{
  "n_layer": 8,
  "d_model": 192,
  "n_experts": 192,
  "experts_per_token": 4,
  "d_expert": 80,
  "d_shared_expert": 64,
  "activation": "geglu",
  "moe_layers": [0, 1, 2, 3, 4, 5, 6, 7],
  "router_score": "sigmoid",
  "normalize_top_k": true,
  "routed_scale": 2.0,
  "balance_loss": 0.000569,
  "balance_bias": true,
  "init_std_router": 0.0105,
  "lr_router": 0.000867,
  "n_head": 3,
  "n_kv_head": 3,
  "head_dim": 64,
  "vocab_size": 16384,
  "norm": "rmsnorm",
  "norm_place": "peri",
  "norm_eps": 1e-05,
  "positions": "rope",
  "rope_base": 10000.0,
  "rope_fraction": 1.0,
  "qk_norm": true,
  "attn_scale": 0.125,
  "tie_embeddings": true,
  "parallel_block": false,
  "extras": ["capped logits"],
  "init": "normal",
  "init_std_qkv": 0.0321,
  "init_std_o": 0.00802,
  "init_std_up": 0.0321,
  "init_std_down": 0.00802,
  "optimizer": "muon_variant",
  "lr": 0.0154,
  "lr_mult_down": 3.0,
  "beta1": 0.93,
  "lr_head": 0.011,
  "warmup_steps": 50,
  "schedule": "wsd",
  "decay_fraction": 0.537,
  "decay_shape": "cos",
  "final_lr_fraction": 0.0,
  "batch_tokens": 131072,
  "seq_len": 1024,
  "doc_mask": false,
  "train_tokens": 594100000,
  "steps": 4533,
  "dataset": "wikipedia_en"
}
Below are experts of layer 2 (counted from 0) of a mixture-of-experts language model. Rows are named gate (a neuron's input weights, with its number), up (a neuron's input weights, with its number) and show model dimensions 96-191. Each number is 128 + 24 x the weight over its row's rms, rounded and kept within 0 to 255. Numbers have three digits each.
Before each expert's rows: a language model's description of what the expert responds to. This comes from a sample of Wikipedia text that the model never trained on.

# expert 56
It responds to: Preposition in, -ally. The preposition in/In, mostly before places or years, and adverb endings -ally or -ically, as in federally, initially.
gate1:129138161128147145104103105097142108170121147153139121149106138120146155074106135171128138126146148093127119085142121135160180117102109126103149100125103120176074133084158148149096165150142175123099152106094126125122123134132094075117121148114115130131121137096148110119156084118139116137
up1:129116076132100114113152175180132171118117133117144129091134137095120131164176137118122131133124102138143160195129159144116107141158160118162126132136125167101144162184115118146153137114126075104092138151161115132126107129162203155134123090163172125151113128125119118097097159123155143129
gate2:113140152099143152136138154104149149137119140166116176178166129121135112096117143128116102152123169136114087112098143148108104152121121118160099127064140175167117118157135105111086105159100122197114164103143122130160110112138109175124132118135146127124112112119160109077112122111166100117
up2:157116128128168097086120136136162123182154123165142177133113148081153121090079129107129102124121117161123118143067128147102114165112077123149103099135130145172102091153126124137101122159140115144118170113112127122131133116156131156133149134108133161106081113113148126116080118128150127145
gate3:157110135097117112117153107149155144184149128139147127089143144086129115097174130089139152139151134136138128140135181111164169123154109078149157102115089095123110096154134134135137143135150139123056139115090150152142080131146132128109100146105121130136064123157080119099151132115137115145
up3:141134153100139117150169151155158135199151136131128129103108133061115107114159135094125123132151122141135168144139173120135135154153115123134096095139090115151120142149126114138083115157145141148078169110118146127150079146158119123121124142142155127172109148147092086099152158127170134112
gate4:114088151154148134138159147158110103073090141145115132167077087130166145098133101134095154137144126148140151096101123107115136162169105066136139104147136115137110135140169115139085114133121099137108132132150096152074127113160129134135130107087129130130092138106101136129131131135095081171
up4:115159087116138153158089086109117129170144120143183155130161149100093170140140177137165128122118084116106151147134092152118149175105142114145122143125134096134103098136087143102149166092109142130114105133139130104180178107090149127173130152159126142136119158087159128143179099085152140122
gate5:115124110066093119087123127118127103141164109135117120121125114111124115152152120087098084162083137120150128072086139132105127146121105053135126119089087123155123155139130154128076097147112187174149135121070133095157091177116145169092099123153124108152145138136093117129133110127120121127
up5:122123140138192164140122134156113168134135131107166099131123152118140136085116117140115142141155116125142155156112107146112121134138147209127128141140166097111125107127137121138117171138132129107110144123130142124134129110134121101171134117125118117102087162146115132133095130095123137122
gate6:143161117157127158120109109115104136134086108137171131124103150118100126133143120101138142114144140158119163128160104166133142131141165145132149143152102092134094148097132111147120124106134123131159089136150145134172174154141148130119186179181141109148088073148131119100140126052132142107
up6:153114116132125142105095127141097165064133127112190130094109148113123119134099146126113125117124180168142143117152097163135121136147131097136098128153116066110083150094114111158099121076116130106126107152122152147134159164136168094089143167156135095137055106149135141110144142086145136152
gate7:101098128130134068135131145156146126151124086148138107110154068190107086142154148112163102142135116109096134162092093132126113104169116154153138139117148097121116151123130147135125116143091181089095122150107131141124137149092153133141129183133106143099117159127181157093114133110142114144
up7:128130096125140150108101125106124148120146159090140131166116146056136131103130120133069162108102114133096140127159154107136125170114147117104117144135102104143133064098127065173142131156150104152163148103129125123132189108171117130119126095146119131133111125103109127152173150142128159114
gate8:098159117110152103136174096123099137109127115125133129102107156161186128130155111114168152114129147158118157149122136127137120126133126107148136162085158127132151112115137108146095121143165124147090141099127177075097075145144149141126153109148148139149108154142160106072131063103128144174
up8:142145129130170111124165087108134149091127117124091164153056133132166136161149095116156171130141157167139182166107125126103137122125137121122141141102132126107149110133099106113113117097130120129122130081118145084097109134120137134107150127121142173104120138156164125090099084120107141159
gate9:144150119052106150109129098152138137141115109125168122120129119127139178148117130126162123119115124144169129154109115161068104148095087151173085142121144156166136132140104115132141102162065114101122143128132163088129167134129123129094161117078114134143133104147097141108097123161150108110
up9:146092132159148135104108118120114115148156183140117175146096114119110119127150114114079152124119110176155119119155154135176146110151142106134148053106110109133123102128125125149119115130162159186160147182130161088165128138136126135150109120133097143130113121103138077149168127122129145150
gate10:105148077128126109084113118106140071113182100157115117110134142115129114147135144145085091109101168126122136087132125149096128141134096104133095127096102124125117157119148107102104123163144131132153139080090125133119144158156107114114103107134140124176138119098139134095106104134149131148
up10:105137041097116111096150109093122080142156115136089145108122111114086113163147152115130108114105159131128112090155126125120138138125116099117118132129119126145136147153170134099114116126141119118129135109121135104135154111121102140109110114121118131179172115137134151103122126129136165123
gate11:130142120079155113092134131136107139123115185139162116131156123145106123143119131135119117122102187161099116140123125174139120130135127116135191125168099134105177134129117170110128159136137130151159114126102150090093148124121099091121127110112098149153128096115097138107124139097114140121
up11:122123147089150120101157090154165110116108167107148084146142102152096131152103121173102150150101164140117107150140089145132122121093100134111192106159126163110155150128113164105130152118127130144140103137151138113130145126094117121141131143111087127136117080117112151083162105066152127107
gate12:102115106133119098129168174125155121154132099120133121160085162159127120102104113112150125143124185151137127130113167146096125114140131128157128096135152138091126142129117114106116129161119131112088094116123126224147106148094126102096115135118118141130127115117086138107113117142131119148
up12:128168110127141141116096079150107129128134127119130155125154112131121130170147157139093115117168077140126088151156109139145161149138145158118117195162099112129131129107134108135144095117090133141152134126134142068127187125097147114124134117137144118109162127151156131151120142081109151103
gate13:132116121106148122094097145052136122153130112122118120135144106141135107121123119132154189098105109130114164153104139115089125150143126142134100117141136094136077100123105150134115122138084145137118116140148117137149173187105124125121108142159124127104114134130121115121110146130123130148
up13:206133156146111125102139129165106164078130167125144100132120158124115104126122155144115110135119126091129095131170118162092132156143114134149101125154111103132133139141114111168122114162126087102138142127133167148120083118165161086162087147150144097139121122109151135113127132162152117121
gate14:114167142105133149130143111117112147160159148140134155148121117146124112113141136120130087100089156123173112129161122087144087167127112103142108191099142156148109124127142134141097130130133116113118136129116139095138136155143108080115161187125146153154134160125097127070155136123118116163
up14:156122106153145149154101163168132134119085102127134100122119122066138132141082125162130159168138105104126136124090140182103139097126138124123130092114126110132122123142143099130166171105105146142125138130108091176119125095120111173147110097136106123125114098134151110168134108136142089136
gate15:146156112133132166113125152139150115119139119115126116104048147149125093123114126143136114145081162131099126107123121143106133127141128145112113141072151145127198103107137135132115111107143164151142144109100135148104150113108094122091130110106154162126175135112119099135131061150113123128
up15:171162105159127159116123136130118175078124142133141079111103115151099097137063119138136107148075158138102102126125136166087142133159101129115090128119152110177191119079134119162129144111112143150144142101077141124126136114149123109091082119137177133100131130162142126121146077143136133119
gate16:105135134152127136108098129124117128115138080110147095122126126132118116101142141163103132116165160131107106124157140129075113123134135057146146120114143160153127114188146102125157092147162182124152150129130115141079143178119140117143102131133096118197111129140144143140115129126134151119
up16:146134135105145122151129139139138105176151169146149122142112142093113111112167121068112132126092121147105095110129128156105119077112115125161158118126130180099136129112126167145111099114097096119131136133183104145124091163127151144110140116165093123115146167133130157134172113118105094141
gate17:122133160107150130135117115145103130123108156142108145151137108098175148123138146130138107158152126125174156138069146090132124143179125117196082078127187098173122119145135147121186128127103149163165099079140144126140127174104112175095159112114125138119098123142138147111102157123132075139
up17:152099134109129156153146130162143112148111144151109122151119111129135101150157147147113100116184154123170125111110129120108135176179152103130108080137132136116105130129107180101185152132110115131136094137134146116151104173109094107119149118137130120127113109145130159085123134121145109128
gate18:079139123137128137132154199125132145137111141130068133133159145146120142129154133158145181139108143154145122150116132171122137099124132110122139144142121133138139148160157116102124124109155128159106116112158114140128087141151129142116160071143155135121192133130116154117118102086155161116
up18:151177132151147158165124135129130135093146152118140121113115089169106075101142170125125125142122146147095102132095133110105115141115140155160102144134146134095144150127117174128160169116093131132134135120127141143116172089163066100144119146118104114125107081126161104145147130154118109098
gate19:125142132155140134125166145102128110166143137138179101126189101078094110159166130126168160102108124168149121122130143133141133139110187103140106096118111126153056122128088120140098117101137126178141113105126136139122153151128134132089110089150093141125122118116112138125071131137093118123
up19:069099133131143127117075115084146121157174114112135102158074097129117115111122104118140159137137138121108114152089113106106150154153131143132106129152155075132161127110122118148140165105125166147117060110123116143092174105116081142114148131129154125102124168144104154131153162152094095164
gate20:099123124096115142132112150117172140124136142160121148136115164109138139071126157202104125159137151113111126108128135149128131111082134106122147132142160182135099145129139160123125074133142102103140077135118128093130102124133118123115170116165124156149142107135130144138158139133099116140
up20:117138105138093117098138115128153168103155114153137189134125153123138131096108109155120148124157140106110105141137192114112111122084154147121112181148151146119114143101125180132116089105175085107134128140169128128130124165173138122084157126124164151114156091136136143159132148100107136134
gate21:130145145152094163126136126101143126161120105153131118134135166136105085129177106118097128065160133154156182109139102130144148142147127117150133141115130123118133144112170090117130121132090123133128171113115151123160115136177154146107113108132159168137127146127132120159158178120095115107
up21:125129111131157137129135133198135104117135135115138102108129145123149129104123127103126114133136111123179163135143136095159168083098132124132159155082156164123063093123133121132161145134179092127148152144179132129166103102127140136138125142136124117158112120106109131082152066161122126161
gate22:113120103097099157110106132092124135104112145141096121167148153098163151167147153120153150118118131129177151116139127124107141119134109106170167060088145138148103168077111121093113118096108125110134093126114157096128092115128140163150112126126133159118099164135139119166137145112145113123
up22:076172131072110133118095099135116138138109177126101098136175142086157160167146140150161123123111104143169185128187126136141158155136123127145175083118167181136105130113125119144124119076096161141136125126109138118151096137167139143130092119112148139116129130141112129132131128114120118096
gate23:087152145114149116119100133119133156131138109127150113125157124118141121170143142122085168130158130125137122110132099104148108162108090091176123126088133103129149143082177136125110132098112124122103121125105149098104130112141106163142126149145105171113151129123138113114132072123137113132
up23:154161105107130116096081127110175148137167094103150119168081160096168129143101157103112117120146121121103133137143098113113103120165130120134101118102148110171109108088123136147095139131131135130141174163111163118131122137117135106160143131108102153134146113129131155102125097141140149097
gate24:104137157190162131108125142141153166107101103108138112126123165139128088122098103171094117112094145104135125112185135129125132115108135075119122097116158130153143191110162114105087132134117170130138120117197127143145119124146155159170119107108150085143118121106091126143084108173134140125
up24:148150124098122115147136143112128093149160134130105118145115122141105168135162152109100161130125116139141117126111106142129157154143114113144113170111110143140134082111139155121145163115100104149118107100073123136084140098096077119079146122134098152130167178129116104087126149075109116087
gate25:166072120117105157122136120129121130132119110112136140104167114128089093147117167143132097161162081198129096124131147139134110161137165155140054093163133119098122118144107129126167136140137123083111132090138108109126092101097129116133120160172129100115144093106162132146134125138107121140
up25:123198151147166107127155163125113134144148145156108129121122169118169164087122078137153172107082171077113153135126117128118130089129116092093164165136147144155155088104127124143122156122119143153148128151134159156124129167135118142145147109078137175140107140148106101133110130127111141112
gate26:122127182161115103172185122142146153187118145141105126106102111114078115124140112117122117106107140098142109143141164116146135116116110116103113107118155133127125199099118119087105165115121114110121130143159108161117130141151163122140114059138137134114166100118134151100121126150135145124
up26:139137168155109113173165138161116151169119152148120115092107119141089115131128144108121121123107139105151089085134152138130095116103082123104131131129188126133136186096124102088090123131115166101107153112173099153149135139181134143153142096139162158113150112113132129099100109128121147107
gate27:160132129103144125164131112097161126106136138114095161168137153140089135143074121171092172125116134144107154116122110150149134135159135110112099145135119131113155182183162141137139139103182177134119091136135135152103104154137131116132129066103124131150120119128176149109179109144155091112
up27:142141141123143164164157167106148152117149148131113135125163125129129129163113163151125142121158131170125105126098093115138131122145191185135143119149130117115149181193149115107145182092148182109116090137116132136123146096109117114128119107133134148124111116108162138088133169137125137124
gate28:117129123148136128170168127120117168138118121156135112121143108133122131133138163151184121160125158147144154123103176078157108100101129094130123118110130128133155125155149141089174140106136109146115086133135123128110129106113107145138096129131080124126122080100106088103147112129122121144
up28:096149090120133106135140084121143173101090101169135115132139110171125123128130122161180117153119155161161094070122123116131124063088154114110124122137153121128126092111165129136152141137135093146130117105139098109139125126151103143151095088098120101096148084094129117100141113128106136127
gate29:151168132134129151163151121142082145117092193148075124098106119117131146143105080143170136122133128137134117131110140173140157083122163104129117116104171143147160135147125162118166126131098133148143147090116146191134102113096154149136139137137126152125128134107123109129112089077087095100
up29:074120119115121148148090107127131106160122104109158118155157172140198161145136159125079131126156145103107134071077112114086107116112134114159148166139112135146101138107126103154095113131135144086150092138103149111140140091158111132125130130123149113127137128125141141145171193173145145168
gate30:115117119128114156176145146168108100179136123130113136144103143132137152148156131120171165116110095093118119162111111106177139186134145118120122137147169096136114131219137120127107117109145117115150085114162122098151096141112092119157135100137110139174145162114131107124144167107114129163
up30:134116135141103145153143150138142079170110128126084066106134157139135117116172130136131148112117137127130124150120114115172125167122173124121125137117111119138096148165141128077106075124165087108143116095116124093123062126122131112141143139130131151174127128110102128112136165124144110172
gate31:133136094148126122109131115104139127158106139094157129122148115151111126143119117150129121118136156121109162145139073126104111132129150163098136146156138113139125173072106107131134103093083143157148148096145153159138132152131134149153121172162161153103121119162119096170132166110132178107
up31:135082146122123071091141121095093140125113121131127120097137117128147171090125133111184119122115127139157152150097097126156117102117123103112120126137137103142132143161137140134135151115133123163092140142143176127116107183139142084160090102139172143107100134136119165162123218119130155111
gate32:080128147152161095197172146122144155128083127122122126106170128142141114140159177133133114090111144115163098142087114096145112115139090124142134118086103134088162187111139138105125137113100153130112156124082116177103133115113131125113137098135138093137129126141125191139126093111112111129
up32:135150151117113125106106140082125108118145168131133119157088111144105146128108115110093136136102092129120139104132165137111137156124130106155108174141153135116112134127090129136098145091109163116113081149160132147150129119182154119103097147151134159093146149137125106087130150157162095160
gate33:131142107072221123108121105094141129154137139126116097125100128118120120096104119112132132122115085165095103168097144139118123140138160132161079137107122114132134119079183118096142129152114083078155110108091158120104166158117158114085162130093122172125168118116135102129148134080100131131
up33:089107144100194143114120117058138126143192107147130156122104111104145149112106153144123149196120127165122129133144133131129149104110107111121076124077117111105159137113110122063121166133159113136144095092152140141099191124117146144103168114130156142176150160161130121137117093131137158149
gate34:136174149189099111140165106140131114126150121142127118100107119128099085151145147099116130132089135135105128098125130167154104156129121143164124130140123138123129153137096162131138135108138156136136147134116114120157161137143120114097149141125176160135145113124093175145155103089109117077
up34:129141142184122114167195098108110112126150100130128124124138079128109163134145126111102150141085125152112125124130111140117102122121131137136134128132123146124166131160124154111128143093158155131118150132141116133130164163126135128126153134131145159165127120138096154139204106092100126079
gate35:090156117120122133143121121110145118175121143102090074073165127109139114152149117173138085081095157137148142109105154102068116146111132124138105106123161124148118132153168114129138099121164138118181132082134140125128114076125145141146128127150155136095140165155132116106143099181135116164
up35:165122145162124114131135133087098147100102128142145177127116102132129202128112126114135166152129103136109127178137103152173167099149137160128146121123150076142133139100122109127126133109113105143097099144124108155131139149133098110112130154112135143148152111119121123119167176088124124099
gate36:149145170117089116121150160173146110148147109105138135055128095129101080153145128116125129122112141139171166123110103106178135138101092146141077087116110100160072133150105103188120152149188142118123146135147159107146115116119101128138179141134148116110107106126125121109141113123135116130
up36:098114083115171121138092114118086119124143129144115107210157153123125145088108133145119107124154150128093111157151160144098112116135168115105167185126144148098196121116155127072149105110077127133168097117121120147114128141128166133115094129126142131126157147130120123141125155135135158135
gate37:100134143122163116122116116155139153092112138143185140106160160153132127161111155105145133160094084134130179166101111154135144136125117125163137116079145108155099131095090167119093106100125137110138115150090114112154145136155167164125104148108112160097116092148107121128122128113143137118
up37:140108130164134124108111107112089179146107111133159135099132082110130141140149147144127155176124103118111091153186082131095148165125104098155117088139168088185154143106134102160122135137126173139132123107139141120148166114121160139119064133127103116122115123109095123104128118129129108123
gate38:112122132126042134125116134126107142137116064122120144180155113149130096141184146158128130082143101160133116111171094157084151148136138161137123126126136161143122148097161113149130140127145124128133097140106161125174141102129096130146137114109099129136136084154151127160085093170153171117
up38:152151127138070144110128145147111126151150097106150143174112100136137130145128111157113134090143111153099120154112137133086100153109149147102118067152136171118106141099111104150136155175158155134169054163153126123131182124133116112155123116109092120156121118120144122173095102183171127135
gate39:171158118114111114149094130103100127149137118126159073102126133099100108189151103080133132167093122171102183171132077163138130139144130145193122094108171106155131148128150121163112128125113177145133127090159122162129107117117156132168111106120135125105136099131125116118096150123106126124
up39:150139114081110133137092138090114106136117097103159091084137092125143104152144136111142163160110128187077152188177081133173113132138106170134127091125150109141097159088124127166124165118127170144131112106153137163110135116124156123127163113135155120112123123117105125092106181103128121115
gate40:136177140133221141096101152119154122146202122140122118119168112129149095113086146141150121128198155137143152122113144149140124125119130094144160154129137143145117127087106137111141137123149140114133130121085145100124129167111104154081119132125115162139110116156163113131147111103119100145
up40:094073120145043116132155123113100135104118122128125152142094164119087131123179116132113131146078130108098138118137099102127117131131116158134122107114105111142133098156124115147099142144110091121124134149176108138115137105153160101134125123153130075111162117094097122145117100160106138150
gate41:152153144141107128096136177098122113145090127108130105110148138144117134144110128089102147094166140141115134131146081185100154163127104147130155119134114095125144172151099127087155120138099140082113127128153115173125156100090145112133138101127145075088165125114152141150149124145147119146
up41:116142117123157137105139125098119098140142113137094136127163121127136114153146141115101132148123142135137139115175094106097156103141084126118139107114140135090146115117115124129090120148111151167082143098102122104160140173118119133136111080140131119094154126090102155147137141120102114093
gate42:097114129091111160156107103135135131149136146110104127124084165170137132115179125159093126128115151109152142111115133133110094100110154107124116135094120144154101120131170101150106085128134126112105192154128139160121118119182131138175121050081153128122078141111123110071122131187145098143
up42:136084100150157108097109169142106155075128123145177169151098129083162128132161133117112157132155120129104130108136170087101125149125134111121141127112144146128162144083143136119139128134106139161100119119133156136116114180079113122115086154101144142172148138113115072155130126124082109139
gate43:114127153139092153129115142163123193099117128114123133106128129163167134165139146114147166121074165136138099126099179126155130140140112143121129155113112102086164190144151127115170112111091128139140123113145136130105143122097104131106121155154137139132141151143092132135072140093123136106
up43:158122108106143095086108081082122105135135117163145116138093139109072097143163096131129136149163101138128163143140075135119134090161142120163137093142153135130100080147111110172086159129140140123101110146105135111162141159134145122124116091086132117130107115102128106103135124146116147126
gate44:103157114135126149114160130144098127147136157163166142167119104126148183139114122128175160104120091134131114102151115165166162157125123123093162123143120112128106114128121116137133153102135122122129079130108145095116120148150139123089165187136107127125183140113116131155110129122142078134
up44:108138115133128163128146114141113122137113136141159149139115108133132160141094119122143180114107073148111129121141109150165145152086131163089154133119127089151106119144101098114155164132129130126125093129121141096086115146117151125109146202116114109134156118099121108154129169109163116154
gate45:121100103124105120097118095117113095130065130154179094132119138124149171144159092135123170154114122140127132141149153103119141106125130134115160108113132128114087130134125145124129125095110124159135078131122156124111129147110130132156100135109097153147138202145107090149091148161130112124
up45:083093142088107101137158130125127104102053126141159179113115129106181170131121117144167151148162104133114126123153156089120169099081148130086115146090144112110113129132139139126132082120156125127139068133139115125120140132088147143140080159121102173148146149141139117139110130118150105133
gate46:140093142134114134158147152184152121139089110147108082141135130087098165148109139119127171100149152083132111127142125155133116174147129110131129124091144142141104133140109100173150151142071123142120109155153103114093122143130101115104106126092131088135159117162139140104121129155146141100
up46:144151138104133126123112139104115119115163173131118138088125092166140077119154145148135125120128166182161163172108122122116137090169177113127102180139101146134134147126141133083146101063152092131133131104118101127160117128109148104135125144152112173148122148106111107130138147114151121185
gate47:172102145126172110099127159107114124168084096116117133134176133137132191144070088118108099156154102146090175098117134164099118113158101093154077146127131100143126176164134089137121143154114096097130143141106115136095123142135141123158151136109135136165104155108176162121099117154168155120
up47:108149110114154105174136085132115130144149148131110122119081093114116096108194166126173140110117130097147066141125122114123125083085140135137138150125136135126156102148097178086141105149129130157120084097128130112147154123125104133071134119113125132124165117091063135118142143090085110154
gate48:109136151132130092137125130118118118183116093142147124081147120104144155123120117138136139127142107093134163152107146079143148117151135147143116108129152118153149168110172152116132085133117175149099128120158111128140139131107089101146152131134132126115133110120107088129150133125137129120
up48:120125062112150148105142134158131133093123155103107155138130126126138090127132119144142088110142122146098065145159137099077089124119152145113140148137131190107113124089119070126149104117145074133093143140135122120128101134135103157110108118150138144118139086118130132134176145082137130139
gate49:124134145125078111083132109101167133170135103127112143088112133144129116150128118113122115129117121132136150159155079126107114105130114123102100113107136164153132116103128110172133156117180111108132133143086135123148120138126109099165165122115121143163146178140173120143108116177104161136
up49:145134110127166107174124123139106135090127144119127093162148119105119133111124117128111139101137137112136117090083167151157151139140149128153166152138116087112131136171122135070102105148102147141102101127140111132124135110116150135080086111126140115109106100129104138122134155087156133123
gate50:122154168113127117125113130097108100127120116106127111123111157135163100119163146109132119149139152160076140149098094158131152156140110153144113125158136124125089134116155135156115139157097101121136152064182126184108161116117124114095194151118126125109173126135104162125164149101087135141
up50:133150121154128127091125132110106148132106131129143134128112144136149111106119116135130141129092106132090098160082157117149132113117110152120077151131091160129107123170120141164141136140136174119134143078173156159136129136155137141098173156136124129122151149153098139177161160087113154125
gate51:152122120128161134138159111119109150109099180125156164102163133177145142143141160160114112151111131112114112150112079122139147107142150111164109119138135123145146132111133126114129118106103136111136124135132137128092121131129066137143151134121144128102121177149105161114126116172130123098
up51:115100130138128120101100155145106129080120135155149129085156131134112141123188170118114131138150156140152116089160090121117107130122145097165154170137136090132150110103126101112141120152169136146108130128107146143161111165127126065148106101134152148105152130165092133159137158122125122114
gate52:091108144111147111133122133111130128157141132101069123104179119124164121137134105125094142112128136133106130135100117153133101171132121122126149072073125106121107115097116152153157129155079128155154127141132124135113152128127123142148164140104130118104109050114107151128131147110130118119
up52:102084122075109151127103138144142145151146129125153148137142116140122125153101168164165120142146137133134132132159151105126165102130103070123124155159133129135103147098119136120161176133136132169091159146137091144125168110122159154177105090147147127120111137128131150088127081149105096148
gate53:084147160125103131151140118091121132103104113130090118113127176114132184153167116142119156106149103120139121115149142135137125092079106165126140138120123162098126172127129130165127132140143130097165100124162149110146116115134119112145145118100139093116109149124130119158159154158169156088
up53:157131124132134147118120119200120148169132132125142120130112105108175112115122152110146089137103137145134129147125115134132122110164154123157138124148157119160123097116127090099148133129130128152108124139094100175115118167127133161118141132158151175147173121144114122140059096074117102130
gate54:133165120137149112107162138158103127093140148141171092195143115126100107109119099138118119154125106134125136136140115157156124131108116133165092118096145128120108160174093104119140134160129095138135131163136175107126120128121120120099119122104106108113143121152112126153096090122203128108
up54:093132115124108153154112103118169124181160121089113138113176113121120118146156159134104108079150109137132085127102144114113132148123134135130160142171104147123080121143125125132102124125145144132115133145111093092141130143136114153139104138163137141160123128087105137164136137137128167105
gate55:133140143125118101085131132145164136100121118103120183088142147141162111115123161153123141120093116124149121107097102162119080141134131122132101077123102133127124106114137165094105109113121105117105153140144122180139115139137076139207124134117106121113147151118166112108099107137174136093
up55:184145165085135090115117127142148115149095118143128148132171144103144112116110154116088161168128090154142130122117121160119113113154106096127127090110099128119102124128112162092133115093148094144092149145150111178150138138134068127129102098108080132086137074075128121114138082115131075089
gate56:118163085099096124162120160113108149115166133103103117118122068126124070177219125106111122123106140145127112138128156141110105106094112140143120124125129150113133158151093134106127124112124171131153129128139121137137087112125101149153183122139123141125123098113125131144153134107093139136
up56:148173110093110119157072121125107122109130143136089090105154132151130132150123112071126120095141120137149082083102136162106099133086125124174128116128128185118129089122094132133134126133113147115156171138137117108142114138161145114151160150126145111110125150099130096134135126145082139099
gate57:127146111079139127124102152124152129103122131135140163143155125133146137168101152126084135141129139196141140087106095116145114130121132123125128094118099164127121141145127149125055105145119114135158142164140125153134132128113090142106136115091176137134094119101165141121128105154111160128
up57:091113142060169128107098124095154144117143157120127166130150120108149092120110117135111128134109156156118137086114072100140142133120083122122122108140091191114136150137125141116063113152119123121152150133136119138128141099101132105145146118101144131169110116097135178163136111166124138183
gate58:114112156125117184143062134139107140163118091119128132146092163173116124147143085167103127129144098142140150134089115135153126142110132126138096100112139154133140147113182178128135155165147143138126148118092101152148147126133128152131124148133084157146168111102107138165126112107124108135
up58:133106146149122165138061153156137139131139117138132129180092160147132130145110098158103101129132138129122135107114109137129089171134101114154122084091115151126158177121157147115129163153137152142126150111137139145143135131149118133159108188145104146156115101111116160169134080130128101102
gate59:116127138164089152117155154144098124155134133112120135133140105093125142128138174125136122145108124132133148136134121173135164157172090136108138053103112109126160109109135101137083090154127140147172151120146156108160110128149137122133128119130165153135169128161113138114160147093104101112
up59:172104130135140107123088130099139104139139111106104115127123168104141125152108117139150148140123150115104140141122112135131138076135108105096156131135117167099137104094136141129154091151123134136101187088146120134142141097100138143127120117097108154140125160091127154096104095123109128092
gate60:121171147158147115126117139104143166090101128158177172138096102118099112132149125151117111095131110134094106148120146135090133113120158145145105116126100101161105136103111125093125131074123118143132112125108128129146098173152108100103140153135121137137142157121115128114116151136127105116
up60:077126128117099127144139146132144127187130094082132098138185147128116146162155162132085152180108119111126093108144117142156106165103080156119124139101142155109098169109113146140143132163156146135126080130088146109158169128111131088128169114120158138156139128130145124125111125131134148102
gate61:114088135150136126084123145152099126154119130144142095149113110118149070109125145173144100119147137180066085144123131129103072130111158113124137128145115140158108145123138139123145109174113156113130096122132121174105126102114146100112124147156132102133115106154128127110136147133176139196
up61:103107144138162122098114114097116123129132137128143130176113110109149086101106131150156107099144147155094113135097116115095103127119130117129114137125130123129103101120127141114179128143137125130123119108114117192095108118153108110125158141150139106180109095150145144134167153133115136171
gate62:132129126122045119129137126133103129118123133100148118087103073092120135186148141099147071115111156124121094117185165134099127179116172108135153144129126116128115150088122137128122119117145108110137132133114147109135105153140144121115113113140138146114087118137140126107098116128145145046
up62:121102107143168134137098117139125132138127135138115116176159184137126153056089147174121181149137098145134145134100077136135119095157091132131098120139127125118149100157136104107133151127098118147141126112101113137147173123148113133119112149130168166134183165117100093170111142139146131164
gate63:156139138106141116142145136118137149130082170142147171120111127113177172110102159126100138088133126120160118129134169219136149144111132118114142129136117121131093141092139144163160132135126133111174155125150102078128109113117174097123147140104102142104140127121101159083151131107175145115
up63:143131134113151113131149153143163108119147140148105137132104121143145152181092170112121152057153101110126147131121149108137102120120167103141114154133106138147097137080112161111144115083136127119136146124139176118122108105108146131098124152102146123115103160104139121128170137136181180161
gate64:084124160114139150129103115141132063167148099143181148134106152158096113131161169131170124113174135146139135115136093142131132142132169130148141158137145129177102125166175113118114109116137126113135136110151096135113155142132122146158132112165100122118128098137174122084153117159148142162
up64:192153099141148101146127146150123172124137156124128133109147101113138149124105125099087139152115110109132088157117138138147140128117105127116123143142119123087132142094098120144162159130101146152083115137124167116180086139118106116113115144108172143138139139130086129159115174067117113087
gate65:133126153152104121096157118118121132089117126125140084052128119168113137096127130124113166105107153139128121145085100149092106163112150186141148153103140143121093116120136150124107149138103109149115070109091076092111129132111086139101146106142135152117111075113167106120149175138143157126
up65:164103129118175132161164125121162076107140181110144155201145139120145135125102097149080135139110132097147132107109084105153152127173111091125129139126138135129125115132104130153175131146131141103150124161144113103145172171105130118137153115142143135156103185092114194088141110089124128127
gate66:110152135137138124149095098136128108146086116079120149102131115135103122156144124083139150110131156113147139117157083120106153154153092151162084141119143108099110114158137101163087196100122102121128120110091117075131137142111102123141127167101118111094107117118145168140138107116162088163
up66:148108084105083126135138121121095121081161164186101114161098127151140137086103153143144101106138142172146104149096152147181114119117162100109164132157095133134149106124137133048174073127133119109146125129147150134124140101115153132119125130147123155135143134123097096140170134114125125118
gate67:125127113108131136159122106139124102161177116117121119136148084121111115108111122099114129102097136095085110144141101157126122117114119117128106157117123130136109154122130106095177117113111152127113131116129121191106135085123186120098175140106168146147139153137133153138158101126117137143
up67:114121105114153150176128117139137109128158125149129141159115080141106103122125119107129104092103134085059108128125131146097116115123134116144107156079118117136094163140129092101174111141107155117094130111127105167123122113109154126094142138151189137166145127145138165131156128138128120133
gate68:122120177132102121071101158186108126131110125168114114117095112150153138145147138121095147110119156146070133117139092138105111144092113117121097105124083142166122122121156140123156121114142152124106091137150075181071150172128131120110098108129109137097164125141110142116161102111115120132
up68:120108165094116119084107142173129112120091156184127147126136112160150133157131114146110116089135154153090138105113100118087127130120090135137123107140120159179117113154159133157151126137137146136128120172146097168094117203133135132126097108128072148124147146128137177101113099140120125137